config.yaml
experts_per_token: 6
activation: "tanh_gelu"
routed_scale: 1.0
balance_loss: 0.000351
balance_bias: true
norm_eps: 1e-07
optimizer: "laprop"
beta2: 0.99
batch_tokens: [65536, 131072, 196608]
seq_len: 768
dataset: "wikipedia_en"
Below are experts of layer 2 (counted from 0) of a mixture-of-experts language model. Rows are named router (the router's row for the expert), down (a neuron's output weights, with its number) and show model dimensions 256-319. Each number is 500 + 25 x the weight over its row's rms, rounded and kept within 0 to 999. Numbers have three digits each.
Before each expert's rows: a language model's description of what the expert responds to. This comes from a sample of Wikipedia text that the model never trained on.

# expert 14
Place and topic nouns
router:505502499508485505500490454516475519473554545456481535553522512504463476547478481533482510515475495519471498485521519496547489512468489556532491500492533475503509466502512505527482453464506503
down0:498478487450507521512505541518476473508532500496523497499496490501537513476534494471526495492460511493496496540472503528522532523509531496451491482479485473457518502495540487504547491510533509
down1:475503505521530531456491496487528522509458512475512472472477518522499462512512495491474471569530464495529495468542499433461490481469501511484454537505488533523496511505505496478504474474475498
down2:529482474525563508499522505516514511533549489468565486496547497455516554512497470538515518488525529518476496478488479486521489494540502495478521479476460509504524443485523463494508524520507472
down3:487485457523490466520467473479456511503503482482448511512512540461483481505526497486501472478528467517483503509511459505509522483516531489475493451474413485450477513513424477560490522489536486
down4:458481508475485506522514497480484498514510500513490521486488496505510504506482502495481496503523519506489477529495518488524499486515478499504500494491470510519489243499504533498490462494494508
down5:448476474534504485505513512488466470495483478492492513486500500494481499512458448499480542549457497490524486504464512523521548511495521492497497493550561516494474518462476490527484539530481527
down6:519521519513461501562535499515515475517514482526504519502495542520478527494560494514510491537513476475510516528509493477474469469525475489504496511524536505520477460536507523476487473495545503
down7:493513501501478498460510480489452460509526500529471461452505507476493497505545466448467497459493489485544473496483500506528487513483484506480501470504556525505503620548482517487476438504490465
down8:486492502517482517480478513516506488505529488480519519496501538483466475492457502484429502469551517466534504485498483504485532508498476446521506491476510504505508443500507451518503490491529488
down9:506489500478506503509534532511483442480482507507519516517508476504489529475491502491521473506491528480495499477528528519529486493544482515481472495472505493506466338498519498479493461481506487
down10:477489471444507504469520506519484500498533519517530473539482482517482512452518503572483501530511506501524465464507484522498494490492502490506520505507503522503507421498497480487490523500487530
down11:513481492491531513486473513462515527484473553512539543445491470531517522537484497488537524491507436515449507505492482485474493480518526530501510506467517512512503480511468473522496504471472510
down12:486485482497491525486489484518464490530478518546514503522509540505473499501490457505519501468521521528482515510491485513514474483478504512525480498529554479473512503532472528463532472481483497
down13:524508469486463552557503555502495503463540488496455514510515517487523499537503483534498490498513501473536469509502492508494481502476496479451534526491536458519508501530513468452506522528505437
down14:518533544502512472513516488492563480479477488533496495503460501478462485510532525544508484531492488485524498499526480512440496446491499498494500525479482512495476428523503510529489490478540487
down15:507499515528517512510456529531521461536483504493433533496521496484446494493485499514513506511467546505517514516460504475535458471488497485492506521537520538512493385503489488476516513512427489
down16:523492490528530490501498508479522535480498471474544500499490530480529498496491490488533499547466494505509494514504502493497460474522521503544495495521518522499526541506474486499503500486465496
down17:534509495508527519504526515487496475528453481489476486503479495523506526548487487492516534516475559497479543559472523512487514528505530466525431510481483479496517384492509503529502517519526478
down18:420519415513487475540504514482498437483525523520474506525492534494494540539528510467482507498510508506461492526448479523491475518515486481565533538498543473471510479501483455496505493520492483
down19:498492510486503454503530545522525462552506510488496441509519467494534515485512478514477520484552501497506515492479508509484508518532520493513494503517479561502475490516481485495527552493485474
down20:482460550504514519474480492513539510459467549529502510512500523528494434524493510515519444478483498478497499577514507487491494494523477514481469472527535488524489503511522505472513480492477467
down21:496482476469522553499476502471497502522476454457518481486487502489473523468491527477519544473493514490507552497498532487467523513508485486470478513522541491518469515505514506548483494537470520
down22:481501498541505459503463452504487503523491527494532521496516522496478491524518500502487504486542511543488492499513478475501529502497548474456456505515519510474505500518454525528492481509537502
down23:492488478467536548518492528539481529487486493547519549498476521494443457476473464498510496500539494545475486494499516479508508492478516528489496525499492550476489392502540535507484465512464441
down24:470519503513476428499519519504529490502558474521487479516495453485534535449452530500513482526472462463464474513512519518503521488508529497556490480468461541520513538488452455506513523521529488
down25:491498521527480486519458513547532499519464500526497504502533490461484463489522494546457474486544511522518493500493471482528497493527501504485498503485463520472524507486484457512497533508486495
down26:513467521475538533475505491498547465485471497501519475520461458507504475479489533515478492506539522477560531477543552454473545474525499461481489461460510485493484524523452519517507522491473506
down27:528496485501500478504504518517509461527513428529471496486501533468538510513470503478462459542503508496477521478461492509539487436519497521519508470496486517504523538504506489522489435465493513
down28:481502522480538523530518529418508477534442534547492502507482484484483510463473553515481487517554481463525495544487506519514508544475503509530486502547471507484522454501512503512530490484510469
down29:492492518504506504495481509487497530487452507526509531468536515493490474483520519509488545487478564487529527540467449475484479503468451455523550499521501485528487457507522481462492503510506490
down30:532487510503490502533502515572498456469471544450514506486515498516483478496525539486516527497463492492536522512491452498505493501503467499465525502497523437483533479486483471537547525498513480
down31:528503474504508501535489465490509530523516532518522493492524526487524544497522503529474479495513547475534512504505477459458475541530488481472533474522470515478493493529504523501518525533482531
down32:518471479548531463492497547512529480540475510465525546501492500461489489477523485494495462461502492502506540483533489520533491528484435464504488509499479492498471413496532524474490487503517544
down33:497518483511501499506538472534506503533538526493535477483521526520497548520491514486519496516524490481531514518479472464486520519535490480467515490477512471509518536482518497530456520517504525
down34:520514554508484467513468506447459504467480501520510467533482495535503469513482521477463540531502509462524507486505511484521533523548495485536465531484512518523541561491552488533505479540548491
down35:510481502504543506462453507499514456536512475494450492503498552492532526489472525516500473531466550516551521520499489501532492512471514507490455546464486486469487500507477529452533445484481555
down36:477462487488483606487479498472476479446474493477476523471484504516483484492461492470491507471540513484530473531496520477463509514462491508486470515540528522513476526539542484497522526528507500
down37:465475515480505500513524515555485486471485466513491500516515446487524474532503518492508481501514497494501504521511489471531502491516501511557528495470552474492468539449488513529509491466505449
down38:465454479512490517513481556510518520470493489464509516512520533455493453522486484488503479489480532498512478488493507489537501518518471506499519484518452470500482427499493491494511538551493503
down39:571521517469501477475548471507509525478515560497513449499505509458480508492473494516469499489485458496523486478478492497486500492482488496504498458507475508487526495548498503478490554559485466
down40:531505503500489516489558500498489512491541453532498452500462500486527493471465508504538490496512518497477463486521508496455456483493487485476539496506524505495498474531499496486467507528434556
down41:523511482540537514555521499453495521484494515474478503501508484540459473476498495519537500494501481536530432513533492485510511505490490490503489470487503492519532564508472515479527497528520509
down42:474506513471505462514544499486479500510532487500484536508498489504514520505483464476480495493514494530467515539491504547511518464483535470533500534507493440468530455524507499461476503519459455
down43:492473512537491508527478510530523510454483515476505498489504469524498508524460491481454476489507482468469520504535496488535479536526509535419484495475521479516538501475549497464454540495489500
down44:469472540533574483517513503536481473463484496494537527506509479504478476519525534519499497474508442477497462509501514490492502511474515488478488511469542491484523555515492536502544524523517522
down45:484507520537495479493483544467490489492489482485506474513473516497529483502477557485510485483497517509499477569514496547525507551468519491474445492525513502474473551518524529483475461484481552
down46:469494516497552535466530498525486468495529512456462537522545499529438481540462496485506462498477480472464531515491456463495486538466461515488492495469484466508455446514532565503512521504511485
down47:528526498501497493514514502473526527515478472549534487488538491510525480474491446510526520507474446517503480518496510487507480517554510467471526484497496545513516420478550497481503479455486521
down48:533554475529502498520414486504483519493515527527466484490490495462533526502512486531488532508495523496463484500478435514478474504471514501477503543547511533547490410529435455471480493524473501
down49:556521503570462522493480503471503482467492478519490507517464526493482501516502476512526499473488530510484492465527541503524502463480538517516513481534492436497498486516471493491506437484489541
down50:498503478481574489467502483509465497468518470513522532502520469479467485501550506504506542507523494456515520519512472440487527496518493509471511501488498498492491504502494511557530528483496495
down51:460500478537485489493480557477523468493477487473488486463490561503560504498518508492498535476468499530498526520504463511544480521493504504524545496522507483489525482498515500532512505531488506
down52:537525497468471547453509502506505494476515471495525514508524497487478525476511485487523517521543549480527530515506503462470472476527481492463532510510478532550500467462508469483491495504552506
down53:559500481486459499562497498535485476504483484524535494500462493489501561498521523508492457543524469499491515513508533520464413501514463480452525497521504472511490546492485519479485489440485487
down54:501497499497524513453485500492465463474503479533523476471501481499491469468509499510471521509465494495507485523521512489502486525522500471497543553526480496521506438505460523514518492502517481
down55:528460540480500528551470476499500514484483498473504474516505501497469461496520448458519521499479518469509487504465514502503485519511522480464526505465445519481487408509539497503514478498493513
down56:486524510524508488516481502530504461532531532493543507510483475477506521486495503526512459500520493476522486526534501515517475480501531486452499476490506531516497493507488467530519445487508494
down57:483487518482526532481495542506495487564497493501507517511500485491492498486531478506516544491508484484511507469504496488497495478478504538506491502480490550496493592492522550530469515431485485
down58:459501493555507511526509538496489515507510505491477488509463531506482470476488459459503518480497519500472492538486493557523489501494506531504537518549509446532480496477534504454464501547500517
down59:500506532498514479460514532484467466492412491519501479469491495518507505547463540529478474520516534472505495484508532516475481527466479485510503530541482527558496493551490514500470489479501509
down60:521490512451466488547496512561538496470532492486471505521482480521500522477508530516528495468539453500493461495477548485500496534493470489459524476505504513497474411496503542530456501549505462
down61:487484514503494471491469494477516491506496477527535478534455498515516511465492487529496487520503511483535522472530529528493521465493489530511505480492467543513525404508487477455529528480527465
down62:518512508466478495488487450494553536482502498507489490483470534483515495498518506505560487504505504504528498503495474481463495505476472459517465492502511519506500519466490529481520516508484467
down63:507530491467480513523492492454486508479480511544492464465474505530460447503472467475517513496470486540530503522519460474509489473444492479508459522498520459524478523543469518467555489553476498
down64:508491493502463465554521488497544551511539527554529446479517512489547511480483498548503488494518550520500521480514511538466490507515502471520487513468538534489533523526470455522454498529505476
down65:527512531512503492499484466529529497474510490495452484487475505506504516527468530499530501512486478560502468510476509545569521515458496492520503501474473498466518523468517497508488565509500512
down66:502514517502505519488499462517506548513474491495490509491512501489502468452502523475519472462458486471546504502527499475534493495471499511523489509522518536517459580482467466505516537481508520

# expert 62
List dashes and coordinates
router:510489494476516515509486442509514500493532544498442473517484520499526486509480515475511468525459556512451465542511537517524514499506499523532482460511478469447523518455483499453513489496533510
down1:523476454465511505512506508464492488502499469521443474467484490533478492494477521500486442503510485497509503546504529464493517499501488496503529483499536510538486533512510496489505533515490489
down2:510485479481488506526514496503519477518524461488519534528501512498526493529519490487528512483470477518528498480487483500464497531483511499492515500482492553537513522480464493495543521507499494
down3:526477489457475492453509506479440505467482455505523513500461528499497475511532502506487460515465475493515523527496467502500464475508492483510502486504498462514512468543516519535559455520556509
down4:530509508500479451492527520495472472500478542523526520492528538468483493471524523495496516515529475511513501492530481454472517511465515518493521490488521509474482489520505556492545512501527476
down5:552471522475497528500509498527526531544468541518495470543514512524527493489502505512513444518540494475474484489510461525507548479506539513513550445492481531511519517472558504488518474498535471
down6:531494532495502474528499533518484499505501474551495480504527494480446509484545489520500481488506483505489461453495469507499522513498533486519484509514484501481500473497524504501530455501496462
down7:501487514463505490510502529513524497476489486508507525503518479487508458466448521492486492510530467476516493500500492502478491558505502487494490490487501462516495255517506494498481465455468495
down8:501499531516442531478549528492489504503534541480562518485485467492497514496497531454488467481499519483516455463455478520467516515475502527475523530500470521454491537525544491493528518490527531
down9:533493517521511461442524537491518498494467497492555478475488494493504503501503486507517526486494471532524517523510501515515522482474495476511494517511535483503500461499545516502523526533476496
down10:484527515503556473524503515497487522475493455479513509539475511523480466512527525488503513516505472495566501460459513534485458513520528453514523479489499517516567498492496509529512483505577466
down11:471471495485506486507535521486532496510528518484540460435488507517429494515487532516509501499470515503453487494468516502494478498522482528469536490529492476484544575473448456515495522514503520
down12:523496492437519506506509505517526482527467479444508503514521522530467498502472463462518527475480458492504510520527479541498547538503490518498493502428484482490461502472544500478484494526503494
down13:454513509488541563473475481491520519486475511482487472506495536495501541506467490506517444507547508476473488491516482495509517499508498490438475492515465508509488495484518495539485494499524524
down14:525494521492488471503539545436505537473459491491521463478477467464484524517521528504495458481501480523494517494493517511511512478467519453560483509473489520545527493512505508486480480520510460
down15:472530507510447524511504496537517526457515523526518561514472461513539520496484508507532530489507447490526512564541456493528518493503534490530537509498516505546497489501505532474491452462468520
down16:511464535519481509476522494486479464445482494481482468538555514505507511540514529473478461487459492495511481513481492521515476556505461483528510506491529454498519491469513539513550484431469531
down17:516496491509535516455491484509461515487508509550500531521492503523498452497464500531523530512488552465492471484477509521468488552524489445487515443528529546495522442514522500470482524546482471
down18:490489465454467459501488507467487536493483445480498488507496528449512498483480508528515496493469477449510496516502510532517515514477506546489506508495471510530520540491551517472483445506522535
down19:513513494471503503504483512501459531488459554490499507519490527492491515461502503501454461488524536484504486526494506531502493504501453475499535488495514488489487485476465492503473494500529513
down20:485540498491523483535456511511504537498467482533466510499506522528482539470562531509517479518471529465501498483535460482469512497494501510451532497463520531443502501475498475500497482489512492
down21:488547500503539476509492500505498491536473428505496544490497506490488477426470489518476521488500508504487525444505522480528513460499511498498499505519524495531488506495520470492517518489477500
down22:470459549488541484506504515487532567524499472488529511533496504524494524532590497526521485458496501485512501518471447498488518500513525471494514490452474513486481471510500507477534502493443514
down23:527526481497454504507549472462514486493483482506476510480535536517501477535536525508492549492572528489507510532480481560486476520513481475498467442495495502501488532525508509492479475440485488
down24:517467492518498467478545524517496553473481517497510524532528511463473523521508485510511486494530481484487526449486494428499504540492497472550475505531465543500498430511543525530482498503513514
down25:451499469490494480483487496527518505502508472497474560542530484488500491512506497489505508496489487480475461526515489476469535515466488499536500486511477483495493333503506520476496462518474498
down26:483508466485473476483489511497510538480519510517471512514518482517483474507485514526478478510505517507453470499532531521448497486524486516530527511519502483480525449504494494522489516486515496
down27:490535519499517471499499534500507513513526547506471518480560438476507521502482459526522536470502516528480484532488527495503479477511517551516443525502502480470491509521487517505468494501462519
down28:488454516553481479480516514502485477507512468509499515506518525495515528506482513505523504494511522507483524520503484533489486503482503507504508530503476508507510377464531456514529516526524513
down29:497522486527510522536526511521524501485493516462490519498490486490491489462486507486494496483508485508483482498489479526498478462470523471465487492486445528543518412525483523512467493504488503
down30:524506487498536465507483486467506499503503502510530509536537520485480489531541470496497532478461552521475528510489514505468485525445512486531525509523498418497542463500520470540526559477500458
down31:502471513498465499468509496480481494535519454517480507505505530505515522490505484507521517514491524515467518469526511479494448453562495495488510492455529454512518517525529486516498459454509481
down32:479496492523512494515485544496499521494505500531506508520499502491507519480484524520514521474518508488490546489503473510513542483500491505502479517526480478489498219507465480500459464476482488
down33:506493477502520508515537517512501498530506478513509512490508473465523511544466491509492493522527517529512517481502504513484474486465495481489470528497521499508469226518531497504457500479487500
down34:491466506484516510465488470504461534508515474516503505447496471549470467528523521483500512494536534447539550492505512507525463503501494501483492538530494537502555476499506493487505524549489508
down35:472468491461525471518535465499510493499525518466513565478492469490476487507439508524520525518489527518474547501553546470486485516530525477481498548499525545531511509508496466513472477481529443
down36:470432493504471491487508502477539467500455503513427481510509500429503520513473492522508500468454521489507522517503481513463512491532524500549502470499502510556476489449510523521506466495485510
down37:520515520508541486500530514505495535506475514508483484471501494467506501504520508500486557499500491555507506505534477520474505511482498477476469510533540502525493519474503463527525525479498520
down38:490527489516531505511518515557532472495500574504484527527535491487485526467490482496469490490525512440514473503525507502501498532504519527466550494506534457536486435495478552509506407520501490
down39:456465481520525486463474524489526551463504523512521467551504532502483486529470458446524505490459506518489477540492505484522492514452488487466501485504517475438512595489476537501500515509538502
down40:502511487449491501522550495491511542499486520483520473467523474519455481554484491467487532471490487511488521509504530465481501491492445476517483459530514479509493535495508506540484500493501492
down41:517499533477443498445506483470506493489500432508505500529480476539519495539517509491506480524513562467497492511453497495498483507497492512481468483484454541490482506479528514473509499538512554
down42:513488518503515509498526508520509519513521501445520557532514478490497538451488505493502464487513455521453509484498511516531491525481482501543464485522531496515505366475508505495525482508512509
down43:478504536537489528503494513467518414489494510469500512492511519469526511499500487499486504524483472490514513458507524497490491472524482489491488536480495493522450469502469476516466512517523446
down44:466502551487471527488534494563469538523545509464482501511516502485502498522493502500522501485520506537488506496524472455507519486464512473507464473470539524501509546467500527485494521504513417
down45:487458493478476507482471513495543561504503493521477492488495469468498525473496480509503534477491496488503503481516479496483477507448479484508467513525499472530458457495504508480531497549520529
down46:544488506534510475477513521469482504489476489540501491496486514470511513551524508508480529500478532511518477516549529504460547498534477519539471547542521464511473580472519468508470560536473518
down47:513526488509496474538500519507485450507525512497499526504506469494508499516515507521485508517480489487521504479532478508523516480504531535527486498520532517515482441472414494502510533511462468
down48:483545500519483517472514501451528502517460485501509487520486529499536511421489487455505495469456501529509533485479511504491471470509499512474555469506512493508549563470510546486472507510541493
down49:492519464497493467504533498474516471501450501482474484504495487493507488469528502513548510468519510488537515479514509503510515505513476484538498480512473452556495519520485486496483517459521527
down50:475489517469504493482545559501476501453491477535493494505469479507500510492495518513467511478512499512488492498524545506530503523475529510504459492498513489537531401510510450503502486483550478
down51:501527517505473498490508532447517483528493516478477538527510486491486488474504498454507521509511511497528479518511506514497516540509542521528510507513492501477504338519508523520473503522469511
down52:475478535485522492501505510500527505490495534455451486513519532525513486507484489473497534501493502435502499494522483508486519438518530523450521519487527455451499461475526484496464509519485498
down53:492494486496492475512517505456553497519506456487514479522486481484478507521539495511479546444516460511524486485477485481524473509454483477556509519473497451514457494522542473504517532521530462
down54:523522519467494484475463467479508462538531489523517483513513451457523451502522506515475503508509523501493490469513496494511517476520549530474522487512482524519502473487513506531483496491495516
down55:475538469480523515487454489452540477516487528526540506464531462471512493488498516506486475503501495436522512483481538526501502508487481532502501503505464466472505448495488478515468496478492445
down56:478510511488504541488487525512495493489478499500494513492492495520494443500543471462486488460498501501503495544513489485492472479493492515564506515501506518504520547510473478504503451477521534
down57:493490494483471498523508497550461477485494461485488546466527534503504505507493468514511504495519521504515485467503470466507531479472507511490531513522457526521485552501513517511517503525499526
down58:520475497453446508534538525532471517520479524493501509500490533586476473482528490465500495516523541512484538467488471477516473465492477481568460474513483553514481460453528517529502477498538494
down59:505525488524505541490472480512482504518486521494533490455503439486456505506508451451520490513488495480527522478482514520527508501482454510521488463488497524459489488498445505494525482557497492
down60:507536534503452515499510540544509491485487507537505517525520486487511510466493466484527520545530485475501479525476482487542558480496480519468496501464508534536502444414513538479512529508500527
down61:485531528542471447487520473491508480545498495477523499470496531483486505478536486478499499550527562515469476548491523528423475495499503502485521499471522508440484521556508539549475490508524470
down62:451533494529491517499549515483501514487478506559525574496494529495454482487489494534471477461545491483510491523500501475569465480495479522563486548513519479508502441521470510509526476495526483
down63:524504503498480479493505475495503568477493510472537490490512453463512505527446521474475509453490455470533485483506510517499514484472538500525506502516500469491496480503485523468457501497476492
down64:567481542505478511491475509524485537509497475490473534523534490476501520525519491513501478536510509538493476467480496465506486513503507485495538520458542508470534378499467506488496525519479468
down65:514507493445441530484528528507527485499516488511528499522520517515536525479528474497501496501510505473497509537525520503526542493452470522469492500501490475468491612508526507496489486536501495
down66:508488469521466555501476546487512535509554437497492506462519467535472498536460521493463484468507495480488497458468481481523524463511475500508495519530559497535529489548500491448499469508460534
down67:488490487513498514507494496508461513516486523485477533510551481516473513479474487532507482522473543515502485497492527532528445503531506493467569516532510491499522405466495493454505509482482479

# expert 8
Capitalized name starts
router:511530515495484447496495486470541473529499518542500511507489504506517503492468515531534574482509508507514499498504485487482495513480524501477494483483495502507502483496490466496491469498522477
down2:526483486522536528492517503511516498484467519485466507490547519502471516483505447506498461516509499526510484486529514470481467494523511518521574479445495501463457529483544526494457464538538529
down3:511511480511484485503477493517503516509532498519505474470479529523505495534431524469482471493529539465483536467528540464485502516477512541488505465479480498492486453470501514495486504522476494
down4:486512463517476508483510520513542491527514542504487481518506509480516513499540547484533478513492508513519477492492473496498546524497553533509527503479491511493463420503494471518483525474514540
down5:509527537476517529509497473470513507456506503472485521480499492501523467510460492524459487481494520482495499500532502509523521527484481458479509512461487516533508375541543528498532470477488544
down6:517466535508471511530501517533497538506489488470476510519500483489491487510492473470537511534510521524536526489540486506500471508526492529469452513455488514546522539481487491508516449537496476
down7:499494488437470447500501570495444527443461490527514474512482494481514506445530511547500516484541526483535476504551476543541505478487456512518494465520490558465479526528472514480523508506528486
down8:477465478525498518478517482493502506500554517503498506488518529539475542504509472473512489536530556501530509543481493520445502484503483514514500520526526528492510551519531516503486542498509532
down9:468509519534518493500499514473524497490511505529492554455493503501519491511475478517511509496489471502513468514527486515481477513480518490508511526496505507496484251485493469495502490515506511
down10:454493530495515504498526475502521508480476457462505514472458476503520529491510477482496506522455486479495486509510506461512497495474530491534507504514549514525478290516499476522498530531500502
down11:481476497518524518516478523549493509494533496479513527497516482492500553527489475545478514508515502537503481479518494520502493509487481497484503492531503456537497363502503522517492490512520520
down12:525532511504473495557480503485504490494515500506487533508531519521454514499511487441490498512502500448456488512513468493531453468481453449460482512470481499505483459480497494526485500512487475
down13:517525496495519527498488475489524498481480469453493524519501507514506497487449496457461450439503495520497486500507543557495513499511503490512480504536486492494521352486539498474481441493497495
down14:471506470537476518500503508512533456496451537509484512511486528465510499461458468505497499477503531519508489490511489558488500531504483507510479487500494508503488384473550498514493491504489532
down15:506525532466473450508533443505487472514528545494517538520471477465494479519481556512510538549501537514494499511497492474492481487497487485487486489516511516524515468489507521484494534521522533
down16:482471537488498499463502500544506511465497473499494462493553527541530517511498458481477510502533524486464521494506482493503466460502510504498483471512477523555474490474524551518490487505481486
down17:556498512487516485506492537459468488470541463485457471473519483511494500446478460518505454530520536534492497458531523534495543495503493495513474523534470501464527486542493471538484474450460486
down18:497516507526512514553523515519535465471504469507522528520506522474504504524493494491511503513508510470517495507498494500484498531476552482489507507496512491506471344492480509469466471473504507
down19:529495477487533479481445547494518539542493468497505525517484498502538520511480518544487474482512489468479459484509491494482497486501518507513469487472499479490514359460504478509501514522520510
down20:498486525508535517510486478468471480485458489499542505480515476461509516470470535497470525529487513539509540515480516512499471517508536446513482554496511539549512649465513516456492488501517493
down21:464549511519500524467508507477454477524462519504512469485492482500533458459479530448539521496533465484507457558552525523469486516504488505482509497487491472537482506474470540495528491552535458
down22:515464491528500499514520458504531525477484547493515479503533510500526506467527514525544473472495473509524485489478468494508538492487497498543510477442505537491520463530507481534501532501492517
down23:501528507489431521471473476607509486496477459506540531503478481526506496511492515507504472526499492501500524521489519521523551487500480519512499490527537497484445564485495548516505484515506505
down24:522514521508492463482494515487463495520515511459478453509526509511576478510462453465509546532518486515499506513510511492501470449518499549462522501501489476486520503480477469508513464504528501
down25:485517535508482505531448465523500508487480486505487518492472495490496469498508462514529501490452511465493480508510532487538461512473476475503497502539506499510465486460519516447516485439489525
down26:512538507489539492510506469520502518508521549500521516516479449479488570487479497518535480534518510495484538455486548484494533485495448492524511494503505516460469619480511471499485515460472492
down27:467512495497525520530486520511516485493516531540542504473512487472465460527471491489485511469543511557557469489525483474537476495493492534517523476476486470494531616491498510504532488468493479
down28:543530501460544494513530468510471487526469454465523515532504514506509505551516499510443527536492508473513498508521527458507495488537504465489530524512512489538507495501534468476538498500506531
down29:485510486489494477521489500500472514495480483520490516500497482470506526507499536473511522512475494487484482507542471524472467536496530472452491519493486480518545454564476483487494490490476429
down30:478527464493516457546514494498477483509490490537503473527475478480510519476500485495543534469537510545481515526528500498477469572466508518524532527505506505554491429521505512540455497488479466
down31:447485459522457546504491491483520526509477497512471531490496487480495516524513490508449444504514534487463508459532481476556512496499476470495517486478481526518520555509497508508536493525534540
down32:469518499491466513521486535484478518540501499518516527542531496503541454496509518470481535535479532501531471507479481488492498514522504479465535533553505484455489441496495528515484490549506487
down33:514495504490504492538510503518537513469495526493487472496531496518539482534435508505513470518518531450478479499478484529499508502518496464487467513514453469443505392514468458516515495460497491
down34:534500508483492516472521545508513478498467482480476509463546524495471486520497486511523482528529492511491493486456517464504478508515486502492510481460497514454521486519505474537468440500542549
down35:510546521506511516474519514498513521533497501530511500455510511468524458501479522528490448497501519508512479491447523502501544431517503543554520484452498529519515408532477521529478502469476475
down36:511545523458518536490466492467509520540466482496519522488488505532510497507481508490489495495528460524513483455504434528528532481522550536472507511531500530478489417510502502545486452433500489
down37:491458502526515489491490513501532504503481489495527532527513504464531503503508513525531515454499500482500465521540502515455487500469501460483480514489510513502494196517498504497508483510516492
down38:500527537514509518442476530512486541516479510532439470520515516487474508507474478479509498529479479505494485531497454515449511505484478510471500496496507515519509477522485558484492527514452464
down39:513504488528519481517492506492523471493489497500489518504514512488507486510470500519500513452483493493512457508489501510482489496465496471533519483529496489505524185528487508499466516489493495
down40:521503476462451475504502493472473491466505497490489433508446446515507477490537462494499509472502476516496477507495513480495467513500503477482515526467457512544540563540499491508529515513530516
down41:484543492507507502453521584503523461498489461465479531524459565519472495531502502517477506505504511515523505482462501515483501500511512507510493528490506499553519435529481508525531491510504464
down42:479510491524462477470503520501477468468512512525512501512527443481509488492458520497502504500451501527485533479501495539508485528517554518536498542456493502505491460472521506508506514497514513
down43:476511528488514504521517479545526506501450563524484415458513471520523491490505439506497475505537481522509508463493491498547509509476499462523476500500483487483528499472481484515516494474492495
down44:517484472511505512504499512512485483503474509511482509524515432494507488490461500499497499468458537508520470497504518528504516542486538502452484537510478459480541296502482530503496480523489500
down45:469498528474512509522482512534526561482502498464521513532492474464517528548509520534449529517522515513468510503457487528510486519486507503473505515493487511505488344471512479473513462485496489
down46:498532539525518487476483563477496494502545519461524527512503478486451479510520540499462520503533468502488502530520490522522500451466460443487498504466493504549510449482500482477461489506520524
down47:531521506486493484497509539449504488520432484501512554479512512504491476547475496476541506492477538503522468445498522496514464480501524532494540501483485534527450518518537524526493507450497539
down48:480533486503561491534500490503468453499499455471501471525475445508516521528529489469504498493465507531486447511495523509463487483536498461533501494491483484504541539497487509495497453500533486
down49:449464461516500538515496512493518485509477535466475515503525500507483508545479493487495503474489529542538498495492516503465493474480512496502508501497511515494507296491457475497493450509503496
down50:498507515505485485502482503501483519506534487528477429501509514532490531525566535501447495498520512518473509518528526490512510474519524547522526478497510548447477640465450516534489535506518496
down51:507510511449480532481509530513444484495523413500498458499525522505480486516494497476470500487510499476460537521492496442535547474488481484542494543474500455501507474479494555497470527465517509
down52:509517490497479499509490518489513485510467484531450499506506503497491491526519526517478478510506482521474461491486534550505529494535505522500473502496507537477498291505539518550475464462477511
down53:482503517474491483519491514497483529483514476448530542483474462500542510486490501509510513483474473481478506532518469515521544539499502534528534556517509525493501487501487508500506491531497502
down54:523476521487483543475472487501470482521451500485501527499497507522475540472468493451455515474461525507516516525479509495479524422500534497492525444518499517515529536498496505483500451461444460
down55:432467504494468517498497528532502502500505517497541502512485465492525491479505514531486480491492487477506473468477515470489511473529480477503420480528465515514519394548478498516562492527473496
down56:481476487510519540489519509540514518491478491487505499517497494495523526516477477526484489477508502509492508492468523519492511519475480504513499510471480482468493246482487500514519451510489527
down57:488515497508475491488504470490496469483525493523510521488501541518489492488499523467495458512521529505498534514506548503517508506508483484520477461496526490508509404512487517478521500506496491
down58:495483463489498477479492519493526503524501466480497523494532491547509508506503532495532512464506492501515447493544535507497502505524494490488499486501496498505493260509481495530495498481478510
down59:506483540534506540483492487552492479501506461464486550491514469512495491455497529503507533489533507475497516501489479517479505456485512489521505578519510556462515502469472523510488478517536479
down60:499507487486511503526469507495495509487484505511521555488526504518504466545504471514495486432484517505503484497543487520452479482468509525470521503521526463488455304534462481481505476528472479
down61:496540488479454523483527536504535522460535514520523505471481486453535494483503448507479521469514525453537521510479470539496529487450523520476470506470495454486489577493529461486512447528531511
down62:483493513460513536478493477536477515481538477437505506459494457526484519521489483500452474499475468489522527510498523508549513501521492534518486513512540459509477477474494506496502516533543533
down63:496493509478479488515511522492534495516546490521530520526544469454493519483514506509458501478501497494492499521519485510511535489499466474489528530492510456498482359475513495502480509496524480
down64:497504494493506484500494515491536492506490497496477510504488507485528517483465499541502508521488505502491490516511533544517507520490501497499497508490497509506514189492502481494478488502483502
down65:515435490497547495495500557486475538519499496463508501504485512496506507496473465496539499482477507445521498477519476520455517518501522524502511471509491495475474429515477473524503556495523485
down66:488514484486472519486430505487543473487478511530468508472459531466492478504497503492543486483477489523493477537506513521476488509472487492521505517518543471503503521495498483509464503524505496
down67:495510498499469497535491516506483530493479489485508530474505513507492504493495483494513504500527497470506500515503517491490514500470471490507481480514493503458482343512525497462502525489456495
down68:471491492506506512523484536496507515506498513517523556523535492488573514481448495502499507519470513502534495494510498504459510539524492504540483505513533487520472340490519501483513488529508507